{
  "d_model": 128,
  "experts_per_token": 4,
  "d_expert": 64,
  "d_shared_expert": 64,
  "moe_layers": [0, 1, 2, 3, 4, 5, 6, 7, 8],
  "routed_scale": 1.0,
  "balance_bias": false,
  "router_z_loss": 0.0001,
  "router_noise": 0.1,
  "init_std_router": 0.027,
  "lr_router": 0.00105,
  "optimizer": "soap_variant",
  "beta1": 0.95,
  "train_tokens": 230300000,
  "dataset": "wikipedia_en"
}
Below are experts of layer 4 (counted from 0) of a mixture-of-experts language model. Rows are named router (the router's row for the expert), down (a neuron's output weights, with its number) and show model dimensions 0-127. Each number is 128 + 32 x the weight over its row's rms, rounded and kept within 0 to 255.
After each expert's rows: "comes before" lists some tokens at least twice as common just after its tokens as in all text. This comes from a sample of Wikipedia text that the model never trained on. Tokens count by the router's weight.

# expert 13
router [136 168 155 101  96 153 117 152 102 173 108  18 148 159 141 182 109 171  84 101 159  96 132  80 114 132 121  86  82  45 180 124 145 134  88 150 146 110 173 142 140  90 135  70 118 150 151 150  91 156 117 113  88 112 119 153  94 154 153 154 185 172 144  93 137 129 157 122  90 172 200 137  76 121 131 138 105  80 179 144 131  79 116 148 146  80 139 122  95 117 121 174 170 148 101 131 113 136 146 159 159 112 153 112 116 134 187 134 152  98 127 114 126 108 135 146 151  86 135  75 141 134 191 140 100 114 106 202]
down0 [ 81 120 150 196 118 157 148 185 131  82  97 102 127 149 105 139 130 152  92 140 111 173 157 150 101  97 125  81 107  74 113  99 134  99 161 118 110  92 128  88 183 144 129  93  54 128 127 149 152 148  86 144 224  80 205 139 132 126 177  57 123 103 137 167 102 163 131 129  89 103 133  91 150  88  96 149 120  86 115 175 146 169 152 122 166 177 172 101 135  95 148 167 143  77 122 128 116 149 107  90  91 121  93 149  96 153 159 144 185 154  71 125 144 141 121 113 168 132 143 153 168 168 109  86 156 159 128 120]
down1 [119 151 145 138 105 184 107 116  91 155 177 136 110  93 141 167 128 153 144 186 125 126 121  75 125 147 130 110 121 151 111 158 164 123 150  85 183 141 125 142  80 129 111 179 110 169 131 100 173 130 146 139 142 103  70  94 120 160  43  82 163 115 241 171 134 151 139 123 159 187 149 162 158 121 119 109 136  84 159  89 121 165 129 184 114 148 111  86 168 141 148 182 111 148  93  78 163 111 114 156 148 184 127 134 108 139 123 133 131 132  53 147  98  87 126 133 211 152 169 114 158 185 127 107 139 149 118 130]
down2 [119 165  80  98 106 150 167 176 127 156 121 127  87 131  87 127 142 144 183 170 177 154 108 106 132 143  91 148 109 132 149 150 110 145 103 164 103  57 131 166 138 103 170 152 116 209 224 152 153 152 171  56  77  92 109 149 147 115 158 166 131 143 180 141 180 126 108 105 177 137 121  86  89 169 178 103 123  79 110 152 146  62 136 150 128  75  97 144 154 111 164 112 121 128 147 129 180 150 135 154 155 159 126 151 154 155  75 157 142 107 110 150 132 120 135  98 104 124 129  89 120 142 180 115 126  82 179 187]
comes before: ":", "-", "\n", "=", " •", " Born"

# expert 9
router [158 115 124  78 117 152 130 120 127 162  93 110 127 114 138 143  99 215  78 121  90  75 143  86 131  97 145 123  68 103 153 115  99  92  93 175 119 148 168 148 141  93 143 115  99 149  95 118  77 200 105 125 106 105 164 160  74 112 171 120 161 136 117 159 155 139 148 100 133 146 145  91  85  57 149 109 111  69 137 129  95 120 107 182 110  94 118 111 106 138 133 180 130 168  77 141  90 134 179 141 168 104 169 100  91  89 144 183 122  70 125 122 168 108 211 149 154 136 116 146 126  55 145 171 103 156 114 163]
down0 [106 116 116  52 186 118 112 138 129 139 191  68 185 108 122 100  70 148 136 156 102  78 111 114 106 113 155  87 129 142 157 119  76 126 125 176 154 110 163 138 175 112 120 112 158 136 109 109 143 146  65 179  90 158 116  77 198 188 158 121 115 124 140 156 125 155 154 185 113 119 136 109 171 105  64 134  97 104 129 150 127 106 113  95  89 182 107 107 113 110 155 104 153 165  86 161  61 108  79 132  97 162 124  90 119 149 156 112 131 109  74 101 125 158 123 104 141 110 197 104 100 109 140 182 132 178  93 172]
down1 [148 126 149  87 105 158 147 170  88  96 109 117 168 134 174 120  85 105 152 101 159 112 200 124 151  91 161 194 171  78 115 106  93 103 147 158  96 124 123 133 175 126 139  89 139 111 107 150 162 110 153  94 143 149 200 128 142  82  82 130  69 168 103 157 142 131 177 150 178 128 176 166 120 181  61 142 124  82 119 145 155  80  87 107 135 120  67 154  96 154 132 173  95 114 189 115  96 134 146 121 114 150 121 107 126 164 147  58 102  63 135 160 156 103 135 138 159  80 138 144 170 108 108 139  86 175 134  96]
down2 [158 115 182 100 152 106 150 149 111 164 166 160  93 141  92  92 131 132 122 129 107  77 126 146 146 152 123  95 173 133  66 159 122 114 110 104 126  88 149 206 135 158 127 168 158 108  92  89 129 124 161 150 137  96 144 125 183 163 158  51 134 140 150 138  62  91 123 108 155  72  86 139 130  84  84  96 163 110  80  86 119 123 129 117 130 122 151 123 150 146 135  87 145 106 110 178 111 144  89 159 175 151 112 132 134 112 130 105  91 104  81 150 215 127 108 127 109  95 135 211 126 108 136  79  53 120 108  45]
comes before: " the", " a", " his", " an", " their", " its"

# expert 1
router [168 115 114  69 144 136  91 146  95 118  75 140  84  74 171 131 166 129  81 116 122 114 167  87 149 107 153 127  71 123 148 158 105 110  91 167 119 172 138 141 179 128 117  75  90 157 149 128 108 127 137 130 142 129  87 142 132 132 138 149 162 144 138  96 136 147 178 131 154 132 119 114 106  53 172  66 125 145 137 181 120 145  56 127  63  76 125 141 115 187 181 184 147 181 145  96 119 127 167 153 144 136 173 125 107 131 144 135  83 115 156  23 139 116 194 163 175 145 123  73 122 100 151 113 132 115 146 153]
down0 [156 147 119 106 127  89  98 134 153 103 119 103 129 120 121 156 130 124 117 162 133  83 133 157 115  91 129 126  83  71  10  87 144 144 158 135  96 150  73 150 143 161 105  72 192  88 139 111  93 136 109 108 150 152 183 132 138 143 136  46  93 117 121 126 145 150 131 219 116 117 130 167  88  94  74 172 123  78 120  78  84 142 171  98 113 134 179 116 114  89 114 207 124 107  94 127  96 137 133 114  90  74 127 103 106  90 123 160 158 124 139 136 129 151  91 140  69 148 120 159 173  98 108  99 133 132 125  76]
down1 [112  87  93 159 166 133  50 131 154 112 130  99 143 152  75 103 128 123 152 117  63 141  47 115 141 105 147  76  83 141 140 135 137 104  76 144 119 116 187 160  65 155 129 161 152 108 113 109 122 152 166 126 104 170 152 130  80 119 132  78 133 144 173 105 130 110  93 158 132 121 115 164 151 154  87 102 172 100 113 135  94 108 158 112  39 104 138  86 143 145  36 125  88  50 129 139 129  73 108 117 128 124 157 152 145 142 164 129 105 166 135 135 100 143 115  97  65 198 138 189 139 138 147 133 159 134 109 159]
down2 [145 129 153 210 122 143 147 101 122  59 122 109 114 198 152 132 157 129 123 109  96  87 140 125 128  95 128 124 119 112  22 131  68  75 138 139 132 153 118 107 161 147 152 119 137  64 115 119 112 104 137 165 107 119 155  78 154 126 100 158 115 161 147 153 100 120 130 143 216  93 147 162 138 136  94 118 140 109 132 156 160  97  89 177 154 104 108 105 120 123 135  94  69 179 144 121 162 179 181 121 139 116  82 128 119 103 178 105 105 165  94 222  58 152 136  88 167  98 166  95 124 151 109 140  99 140 114 126]
comes before: "|", "-", " ", "==", " The", "The"

# expert 19
router [114 117 182 116 101 145  68 165 173 151 108  44 106 160 162  86 188 133 107  99 163 131 114 119 179 142 113 154 136 124 146 119 122  76 121 148 129 110 205 174 159 115 112 112  79 136 134  87 131 157 141 112 145 129 171 150 130 101 149 137 145 143  82 151 136 118 109  55 147 164 129 151 103 111 119  95 104  82 120 188  90 128  90 152  52  87 144 118 116 126 201 138 110 154  80  85 117 165 138 123  97 124 186 101 133  90 149 184 116  96  72  84 128 112 120 125 195  70  97 115 125  97 155 161 154 149 150 159]
down0 [100 192 134 128 101 129 137 109  96 120 175 128  95 134 100  86 143 117 182 132 147 150 136 152 156 123 122 115 121 108  86 105 156 112 103 106 133 172 149 118  89 106 173 110  83 164 155 143 100 136 177 104 189 115 164 113 142 110 120  78 125 163 146 102 197  62 139 123 110 125 152 133  63  80 111 112 136 209 178 117 136  43 116 127 167 105 149 158 114 159 166 150 112 150 107 136 179  89 121 103  80  82 148  76 150 158 117 117 142  83 103 144 160 137 172 141  79  87 179 169  78 134 185 183  91 160 138 126]
down1 [122 123 131 161 169 136 111 117 132 107 123 142 174 136  94 129 162 127  99 131 112 138  90 171 118 169 139 114  57 127 133 116 119 182  90 176 110 154 188 162 103 153 123 187 150  87 149 126 118 101 103 107  41 109 185 100 127  75 102  92 103 182  84 101 148 156 121  86 107  89 126 183 126 178 149  91  93 136 125 162 112 109 126 107 140 146 208 144 151 121 155  76  94 129 135 136 133 140 112 136  91 126 140 125  79 127 166 141  82 117  75  98 123 194 137 119 120 160 178 131 184 162 213 148 161 105 114  63]
down2 [121 157 187 138 143  52 119 108 106  94 100  95 136 139 116 127 175 100 165 171 101  75  88 107  71 103  93 131 120 105 127 164 140 180 112 191 104 123 109 117 115  80 129 140 147 200 122 111 160 147 134 160 105 162 145 162 141 173 106  71 150 157 194 142  66  98 136 104 127  83 123  92 135  68 140 109 126  87 125 160 155 150 179 156 112 137 132 133 103 159 165 130  62 111  70 128 143 122 174  74 183 127 136 166 156 155 138 173 118 164 123 179 108 111 175 103 123 112 130 172 106 133  95 142 136 128 209 107]
comes before: " The", " He", " In", " It", "==", " This"

# expert 44
router [141 137 140 112 105 141  62 153  91 152 111 110 136  98 121 156 124 180 119  63 148 116 176  68 181  80 134 113  87 115 186 144  85 134 118 149 170 162 145 152 174  71  96 122  93 157 177 123 111 163 162  92  85 106  76 161 122 136 162 156 110 159  87 158 116 102 125  44 126  87 147 154  95 153 157  97 119 127 111 214 138 150 115 186 108 105  87 114 124 127 121 153 148 178 109 148  71 135 135 140 126 115 172  57 148 120 192 163 117 103 133 162 115  93 157 133 149  79 106 108 121  95 141 116  85 147 152 165]
down0 [139 121 144 147 111 134 126 106 135 168 122 119 164  54  89 126  96 139 116 109 133 120 154 109  99 136  91 133 128 158  97 164 152 101 166 173 141 157 117  97 124 153 138 146 124  66 167 113 132 119 123 142 158 171 138 208 137 175 157 126 152 126 134 150  85  59  52 148 125 102 135 172  79 192 153 167  82 148 121 132 170 207 135 209  48 193 133 159 163  73  47 101 146 126 159 107 136 127 119 131 151 135 126  88 186 110 124 178 156 167 149 111 100 152  93 141 131 114 137 104 137 121 126 122 148 120 129  85]
down1 [120 136 161 169 155 126 109 137 158 139 154 147 139 131 102 157 162 149 124  94 162  91 163 106 166 118 169 128 161 101 140 116 110 133  67 103 179 152 100 188 128  35  59 143 102 112 120  30 150 112 155 180 136 111 116 175 153 130 201 117 162 149 151 120 115 117 124 130 142 106 149 158  93 146 101 145 127 101 178 150 165 169 134 192 132 172  73  86 148 107  93 138 146  87 187 150 150 133 159 173 118 117 126 118 104  77 162 138 119 152 129 189 162 144 157 103 109  44 155 144 102 115 134  87 110 149 162 127]
down2 [114 145 170  96 130 183 130 164 166  89 139 101 131 188 159 160 156 124 123 125 108 120 131 125  99 131  87 131 180 136 103 100 167 128 140 131 168 130 155  74 156 109 102 101 168 115 102 101 168  98 172 117 122 116 176 117 150 147 116 156 129 137  51 142 131 121 122 100 148 180 133 106 139 105 103 142 153 101 140 148 135  65 129 202  88 119 132 115 134 167  85 118 151 125  73 106 158 184 166 102  84 122  84 185  98  84 150 102 164  93 112 121 105 142 186 111  32 101  49 174 107 160 148 171 104 191 117 121]
comes before: " |", "–", ",", ")", "0", "8"

# expert 7
router [ 85 109 161 120 163 142  86 152 111 121  87 121 149 134 162 132 135 199 109 134 104  91 124  83 116  75 147 103  96 104 168 115 110  90  85 181 148 153 209 149 133 116 145 115 112 170 141 152  84 181 141 107 107  75 173 104  94 132 147 126 139 140 153 125 124 131 179 127 106 151 179 118  87  64 100  93 130 107 137 138 133 146  83 163  74  75  83  74  56 133 119 127 150 143 120 128 112 183 146 126 133 105 146  70 120 134 150 157 122 118 117 136 141 117 183 146 146 111 140 146 147  98 174 148  89 211 114 230]
down0 [ 78 130 105 143 131 112 170 115 143 116 165  83 116 126 136 109 123  81 184 113 123 152 132 114 111 145 149 107 109 128 125 138 171 123 108 175 113 105 204  75 149 129 142 131  82 145 149 103 143 168 147 109 130  93  85 140 179  43  75 145 110 100 133  43 129  77 116 181  81 104 121 112  99 145 131 167 167 108  91 129 183  85 121 137 178 160 120  99  49 156 129 164 125 151  92 150 169 187 143 150  83  88 130 150 141 147 121 164  97  87 159 120 120 134 125 121 113 113 104  79  96  45 128 169 134 186 113 156]
down1 [157 105 124 121 139 144 217 161 130 116  93  44  98 112 141 125  77 150 173 118 142 143 133 133  88 159 141  87 119  97  32 114 130  99 115 146 176 116  95 109 116 120 167 167 164 105 146 164 117 104 117 140  76 188 142 173 144 187 119  75 129 104 157 121  91 108  96 135 114  91  79 155  70 179  92 139 122 130  55 113 103 148 161 100 155 161 178 137 161 137 160 137 102  92 130 185 112 150 145 108 116 137  97 133 120 122 110 184 152 132 126 110 107  88  64  79 120  77 139 165 127 113 166 156  83 141 123 104]
down2 [ 97 166 105 126 118 175 132 192 141 128 181 200 130 108 124 109 113 144 148 169 163  51  67 162 127  80 132 125 132 111 199 155  94 159  97  63 121  61 113 163  96  76 157 155 150 144 154 111 130 127 111 168 140  73 158 127 111 134  93  69 106 139 160 106  86 131 152 148 128 115 162 142 107 142 160 177 144 166 127 133  93 101 175 169  43 102 143 100 128 137 149 106 103 125 104 125  93 121 121 122 123  54 141 152 134 177  94 112 121 137  91 102 155 166 152 136 115 132 128  99 153 155  49 103  95 178 131 118]
comes before: " the", " ", " a", " New", " his", " January"

# expert 27
router [ 87 134 117  89 129 131  71 136 119 165  97 126  91  74 156 118 168 164 103 133 116 138 151  98 156  97 177 113 108 151 126 140 113 160 116 115 153 157 154 134 164  71  72 105 121 157 163  93  81 167 112  67  70 156 143 139 157 170 132 179 158 141 173 147 173 110 144  92  90 123 119 149  87  74 153 119 162 139 115 170 125 143  72 187 133 123 123  98 120 149 157 154 128 166  64 126  75  95 107 122 139 172 145 108 122  59 146 145  99  72 133  65 158 106 152 112 132 103 153 110 166 122 167 211 127 160  75 174]
down0 [ 84 146  82 119 167  75 105 130  34 158 143 156 109 117  95 171 100 151  74 126 109  88 160  81 167 113 147 116 128 152 138 106 159 101 116 156 116  85 144 129 127 120  84 136 165 126 111 126 118 111 111 130 148 182  92  83 189  97 157 176  68 160 152 105 121  95 111 138 147 195 110 148 120 141 147 122 108 128  37 145 173  66  93 124 158 200 160 109  88  87 117 106 152 135 114 134 109 148 143 120 119 102 102 103 151  59  99 140 127 105 169 138  93 173 136  90 116 150  99 128 134 220 104 161 113 125 110 149]
down1 [114 169 117  91  77 134 121 191  64 129  65  63 124  73 130 154 131 119 144 180 130  98  92  90  83 125 147 148 118 153 112 204 204 139 140 113  68 129 136 121  84 131 147 167 113  93  99 127 109 104  95 187 151  70  67 155 111 124 148 126  94 120  84  84 111  98 154 146  96 140 128 126 128 101 139 164 128  94 124 162 153 146 170 110  90 117 111 149 142  75  89 139 142 134 126 155 151 157 127 107 116 103 109 110 137 109 108 219 120 191 115 149 132 164 108 102  96  34 134 105 153 140 129  96 123 115  75 111]
down2 [114 143 100 128 113 105  74 152 114 155 128 162 127 121  56  66 128 129 119 156 159 141 191 163 157 137 169 136 129 145 192 114 112 163 138 123  94 143 144 115 154  86 147 138  80 172 135 169 100 164 140 130 120 155 117 137 145 104 151 106 188 111 136  94 147  89 135 148 123 196 166 121 153  45 141 147  98 122 138 126 130 139 107 125 221 172 100 137 112 129 195  67 117 155 146 132  46 122  79 133  94 108 179 114 143  46 126  88 148 170 142 124 128 153  65 109 186 119 131 132 173 120 117 169 142 106 123 151]
comes before: "ed", " the", "ing", " to", " a", " in"

# expert 21
router [113 111 158  98 120 145 111 183 139 124  95  99  99 114 152 169 123 169 110  68  60 148 192 117 150 112 135 173 130 136 113 180 105 113 101 189 169 153 167 162 119 118 144  85 119 168 167 128 104 152 161 103  81 147  94 136 141 198 138 185 127 156  96 143 104 153 142  66 148 163 167 137  98 136 136  78 146 105 131 168 102 101 125 108 120  71 175 103 121 171 188 127 168 159  56 165  63 180 149 149 144 123 166 118 117  93 159 129 100  95 146 132 158 127 166 125 139 125 119  78  73  77 125 139 131  94 153 171]
down0 [112 144 143 129  71  51  96 117 153 166 127 150 153  83  70 118  91 122 110 121 128 151 165 139 126 149 104 141  96 174 129 140 123 135  96 131 117 111  94 115  96 176 125 111 158  71 114 144 122 150 175  74 104 100 129 138 129 130  93  71 174 100 169 177 116  68 105  97 152 131 177 143 124 105  63 127 139 168 130 185 154 115 139 153 120 111 120 141 178 198  64  93 110  50  93  75 148 150 112  93 119  79 112  72 111 118 147 210 121  94 138 147  85 137 167 144 116 133 100 117 137 122 166 129 112 184 179 133]
down1 [120 123 178  98 140 119  63 144  44 101  98  85 187 117 143 138  94  97  97  92 129 140 181 124 156 120  95 139  88 151 101 114 210  99 163 144 141 124 144 138 116 107 133 123 100  93 130 120 118 134 119  99 167 137 182 130 132 101 123 121 102 137 118 138  99  59 121 161 123  93 156 197  98 118 132 123  46 132 112 186 119  95 119 113 111 176  80 181 171  99 134 213 105 131  94  78 100 147 148 114 136 182 153 182 104 129 107  98 121 100 124 138 152 109 155 153 108 111  46 106 112 111 179 147 110 149 144  80]
down2 [105 136 134 122 127 153 162  71  93 124 110 114 129 155 121 101 136  93 120 112  87 137  83 123  53 135 134 161 114 148 140 111 130 194 138 119 100 125 117  77 123 158 131 111 116 142 141 104 153  99  84 133 121 107 173 130 162 134 133 194  50 114 126 108 119 178  83 108 124 103 206 129 205 135 193 161  61 109 138 113 138  71 154  89  71  76 137 122 190 143 160 104 127 162 149 149 123  89 131 115 157 120 136 183 116  66  95 119 119 160  74 180 118 128  92  92  91  99 148 127  86 133  90 103 109  82 113 184]
comes before: " |", "}", ".", "0", ")", "000"

# expert 47
router [134 130 121 102 119 149 133 123  91 174  94 136 109  98 140 171 161 205 123  98 123  78 173 116 145 105 152 142  96 139 145  97  81 134 102 113 136 125 127 145 125  73 140 105  28 169 132  64 128 141 154  59 110 167 140 158 142 123 161 143 145 164 152 148 129 105 193 131 144 127 186 163  50 103 105 109 178 140 108 138 102  90  67 135 117 114 130  85 118 140 118 145 113 150 107 106  72 163 194 160 122 122 153 126 135  63 138 174  92  89 158 116 156 126 216 141 142 105 124  78 154 102 177 156  95 134 129 147]
down0 [133 120 146 146 118 154 134  62 125 168  85 208 101  98 177 103 113  93 141 100 117 136 124 130 132 146 129 154 120  89  68 109  65 104  81 105 141  74 118 122  82 154 147 182 101 138 172  79 142 123 132 123  49 137 164  99  88 130 146  95 147 139 161 148 114 109  90  87 132 161 135 107  95 168 159  97 143 122  80 102 129  83 130 170 120  97 156 100 100 135  94 102 107 117 134 152 178 190 138 106 123 171  93 117 210 108  75 141 120  77  70 135 126 190 130 147 106  79 157 144  84 113 111  88 112 141  99  73]
down1 [163 137 159 163 140 143  82 192 131 124 135 100 106  85 132 124 138 103  96  97 129 112 162 155  69 141 124 169 110 149  98 140 111 115 176 144 131 184  66 119 169 177 122  61 150 100 142 174 118 133 129  69 151 126 132 116 148  72  71 116 116 137 105 152  91  86  73 147 162 130 128  79 148 156 153 133 108  78 124 127 108 151 100 148 125  61 147  62 129  90 218 154  92 109 162 136 138 175 130 193 101 142 118  71 148 197 163 112 120  81  98 110 148  77 142  98 112 157 147  97 100 131 111 137 141  81 119 139]
down2 [107  98 133  75 146  93 161 132 109 176 161 203 157  78  99 171 112 139 105  91 123 138 153 163 187 123 134  70 113 147 236 119 126  84 174 125 155 122 117 151 149 166 121 135  87 149 122 193  84 137 104  96 129 161 140 141 165 147 169 120 108 169 123 108 205  65 128 185 131 138 164 180 103 142  90  81 141 151 140  83 101 112  91 129 149 158 130 161 145 179  90 110 118 119  89 152  91 128 118 132 122 111 154 144 149 171 175  79 139 106 129  91 137 169 164 116 142  90 140 100 136  92 134 156  87 104 166 102]
comes before: " a", " the", " was", " be", " been", " not"

# expert 40
router [107 102 205 128 134 154 108 182 140 139  95  87 113  98 145 118 144 186  82 160 109 107 162  86 169 115 134 164  61 122 130 137 104 108 155 132 128 144 180 156 153  69 115  89  94 193 131 120  51 151 110 102 152 140 163 107  86 168 162 171 146 135 147  95 117 116 191 118  95 120 178 130 109 109 106  93 132 135 132 108  52 124  59 112 128 100  88  80  96 159 105 150 127 186 108 126  93 143 182 120  91 105 158 111 105 106 138 160 115 118 138 152 186 107 167 192 111  79 153  79 162 122 158 160 110 127 142 140]
down0 [128 135  76 129  89  95 127 122 101 151 112 133 132 210 110 110  99  87 133  89 104 144 101 177  75 106 125 129 158 121  69  68 133  97 112 162 112 159 119 147 142 103 114 125 139  96 161 102 127 134 104 192 120 143 104 157 117 176  78 138 142 204 154 129 178 130 105 179 129 123  61 131 126 149 109 205 150 136 142 132 138  93 214 128  78 121 116 145 122 118 167 204 141  86  93 131  92 132  91  89 133 110 144 128 115 154  86 108  72 145  84  76  91 105 163  80 149  57  97 103 123 128 107 110 133 134 173 141]
down1 [148 124  94 136  78 114 166 114 163 106 132  87 145 149 110 131 148 101 168 127 127 105 152  49 171 133 165 178 177  88  10 181 129 149 122  68 107 121  99 179 167 117 119 149 106 109 109 138 151 137 172  69 156 111 124 146 139 108 130 145 189 157  99 113 110 147 106 114 131 142 116 116 117 146 118 178 143 158 166 153 135  79 147 171 113 105 112 143 131 158 106 113  90 111 150 137 155 113 173 172 117 157 127 158 153  81 169 114  81 152 155 108 124  89  79 119 188 178 116 149  70 168 138  92 109 117 121  41]
down2 [116 113  92 119 112 132 119 165 110 123 110 193  92  98 121 153  82 141  48  85 177 172 194 155 119 149 176 110 150 232 109  98  99 119 127 117 111 170 130 160 147 167 155 123 142 148 119  68 171 135 157  52  81 164 143  99 131 125 154 159 122 144 153 148 145 103 130 141 146 138 119 148 117 134 102 107 159 101 204 130  87  50 140 113  91 101  87 110 138 113 119 130  94 170  89 109 168 129  56 146 118 112 102 126 187 133 111 149 139 125  98 112 144 169 139 106 168 136  90 140 152 201 169  99 139 147 118 146]
comes before: " the", " ", " a", " his", " this", " an"

# expert 43
router [127  78 185  94 127 131 105 138 138 132 107 102 158 124 136 155 119 210  74 130  87  81 158 109 104 116 134 112  97 117 156 135  88  65  86 191 140 134 171 125 123 118 143 117  58 144 104 112  69 155  87 100 117 100 134 146  92 120 175 137 133 141 152 157 130 142 180 121 134 158 154  89 113  43 158 104 121 101 150 135 126 117  56 169  89  67 102  55 116 141  98 159 117 136 102 111 115 102 146 117 140 119 171  98  80  69 160 157 122 104 116 118 156 120 202 142 151 131 142 121 116  55 135 184  99 128 150 171]
down0 [111 168 145 111 120 119 156 152 228 124 157 114 155 183 124 159  83 113  74 110 160 141 129  69 151 111 144 151 107 150  80 158 120 135 118 170  95 136 142 192 165  58  73 153 126 161 146 154 123 100 113 140  83  81 161 136 148 166 114 129 151 150 151 125 106 154  96 134 133 132 142 134 130 100 134 127 135 135  99 118 141 192 172 170 138 167 146 193  96 143 128 136 156 188  95 206  86  46 142  89  77 106 131 165 150 165 169 150 122 122 147 169 119 123 140  81 113 112 109 113  94 114 194 106 108 108 130  71]
down1 [ 98 137 156 112 141 132 115 153  90 139 100 139 161 153 135 161 218 111 160 123 101 127 104 105 120  70 133 107 148 137 115 136 124 159 166 121 134 143 128  73 147 133 137 168 147 131 143 151  96 155  72  98 113 133 128 104 116 108 133 153  56 153 157  69 126 112 134 149 117 168 176 161 161 201 141 136 184 145  78 184 116 147  83  80 150 127  71 103  85 128 131  57  82 167 112 130 139 131 105 110 130 129 109  66 109 103 170 130  67  82 139 145 162 165 114 171  88 119 199 110 120 158 156 137 137 146 170  34]
down2 [117  87  84 127 128 229 105 145 137 138 140 144 210 168 168  99  91 101 113 152 136 163  83 114 136 146 114 148 158 200 154 143 135 111 130 102 102 112 169 111 135 176 132 110 145  87 159 178  77 162 116 131  86 154  46 130 160 130 162 168 140 136  96  77 159 131 139 123 129 181 137 109 142 116 153 113 136 111 135 110 126 118 145  96 127  95 189 136 135  61 146 144 124  96 109 210  86 114 140 112 151 176  61 123 160 139 106 123 143 154 108 100 108 118 124 108 172 118 133 114 143 108  57 176  96  97 131 202]
comes before: " the", " a", " his", " be", " an", " its"

# expert 54
router [157 154 125  85  66 131 113 145 101 143  73  96 125 122 168 176 131 174 126  91 126 100 216 101 142 132 147 136 131 102 146 183 140  93  98 191 110 198 165 157 126 133  89 109 142 164 130  87  78 196  99  56 113 110 137 146 131 140 119 144 115 158 167 106 122  76 126  58 123 156 129 137  68 131 149 100 133  76 113 174  83 127  95 110  91 110 117 114  94 172 176 176 150 157 120 124  92 186 163 152 102 153 151 109  98 118 143 180 117  94 112 114 111  87 164 146 121  97 150  84 156 106 138 159 107 145 113 184]
down0 [150 111 156 153 162 126 159 119 101 132 123  72 161 148 141 139 123 177  69  75 170 121 128 157 158 117 152 149 129  99  40 107 115 142 124 118 142  84 108 151 131  61 161  57 135 130  97  96 161 132 150 131  92 103 147 157  64 141 112 105 170 110  86 154 156 162 127 165 108 167 140 154 169 137  64 126 107 106 147 127  92 144 107 201 148 100 133  98 168 132 162 138 154 174 117 159 129 116 141 125 142 121 128 181 127  81 185  80 142 115 109 162 192 130 155  69 181  65  88 134 130 159 102 109  75 134  69 148]
down1 [105 138  94  87 161 163  86 219 136 131 173 131 119 100 114 116 184 169 152 153 136 159  97 106 162 166 154 121 167 187  98 120  71  71  76 109 124 115 129 113 201  72 145 139 121 121 166 148 178 107 100 180 143 105 100 158 132  96 111 155 110 118  93  89 155 185 132 157  97 131 187 109 121 143 128 133 154  85 169  97  92 169 148  99 128  43 115 100 129 131 162 153 156 102 135 180 113 125 130 107 146 153 161 127 146  83 143 140 105 107 114 100 188 170 147 197 139 132 108 168 161  91 139 136 122  78 112 110]
down2 [112 133 143  74  91 127 146  86 131  62 131  94 103  85  75 128 122 173 101 143 126  96 126 119 124 158 117  69 117 157 107 102 131 124 157 138 119 135 101 101 187 112 147 130 161 189 166 104 132  81 105  82 164 151 140  90 165 147 198  85 178 111 135 139 154 108 127 140 138 135 137 139 159  81 127 152  86  72 123 128 157 131 104  80  80  91 121 171 138 184 194 106  97 116 103 124  97 149 203 151 148  63 187 103 139 120 142 146  90 145 131  90  91 141 155 180  98  84 135 110  78 156 165  88  85 144 115  71]
comes before: " |", ".", "–", ",", ";", "th"

# expert 17
router [109 132 142  89 106 134  93 117 137 105  83 116  65 133 140 147 143 177  82  91 126  95 120 118 156 101 170  91  80 114 165  87 143 117  60 168 190 110 121 151 159 105 129  86  41 144 102  63 105 162 116  98 156 140 112 150 122 145 153 116 166 138 121 109 105 148 172 117  97 105 129 146 105  72 109 117 151  83 131 140  93 109 105 107  74 104 163  93  75 120 160 157 142 171 108  92  89 183 135 137 148 158 166 111  97 105 216 124 140 114 147  74 174  84 188  96 145  77 106 127 147 120 139 127 129 135 101 198]
down0 [104 119 145 113 139 126 141 126 134  88  97 101 147 125 121 175 121 112 132 198 110 136 156 152  63 133 106 167  95 157  88 162 149 146 143 101  74 150 103 107  70 219  91  98 142  99 114 141  78  97 148 144 139  82 142  87  76 130  96  87 175 139 164 146 170 186 121 151 100 128 124  89  99 107 108 173 120  70 111 141 185 150 166 113 138  75  59 104 127 130 123 112 115 163 144  74  78  87 112 104 140 162 100  82 123 115 157 136 125 145 113 143 104 186  68  97  88 170  81 142 174 147 162 101 120 183 129 116]
down1 [118 171 146  84 151 120 114  96 125 136 218 120 125 148 104  68  53  72 150 137 122 170 104 120 146 134 146 145 120 169 137 114 103 144 128  91 193 141 129 113 115 124 137 148 143 132 170 120 141 156 146 124 131 114 153  84 196 153 193 106 133 129  87 120 133  87 109  92 151 164 142 161 169 100  88 162 115 141 130 145 104 147 159 119 177 119 114 182 125 131  85 205  38 173 130 115  84 104 161 126 143  83 158  96 102 164 155 108 141 139 161  97 215 156 109 118 115 134 109 120  95 131 147 190  60 160 141 145]
down2 [122 146  89 100 111  75 140 106 145  44 117 118  91 139  78 149 158 108 126 179  91 122 120  61 130 120 101 167 129 127 151  87  79 167 158 142 143 130 144 110 120 170 164 101 129  88 143 152 132 143 179 131 189 128 164 148 168 157  64 119 151  64 151 177  83 144  92 158 132 167 168 136 135 110 151 150 159  78 162 134 122 126 150 157 177 104 106  69 146  72  77 162 129 117  96  78 137 162  91  86 141 116 177 110 150 147  49 140  87 140 118 138 105 110  92 129 149 109  84 120 132  79  63 149 120 136 120 172]
comes before: " ", " \"", " A", " N", " S", " D"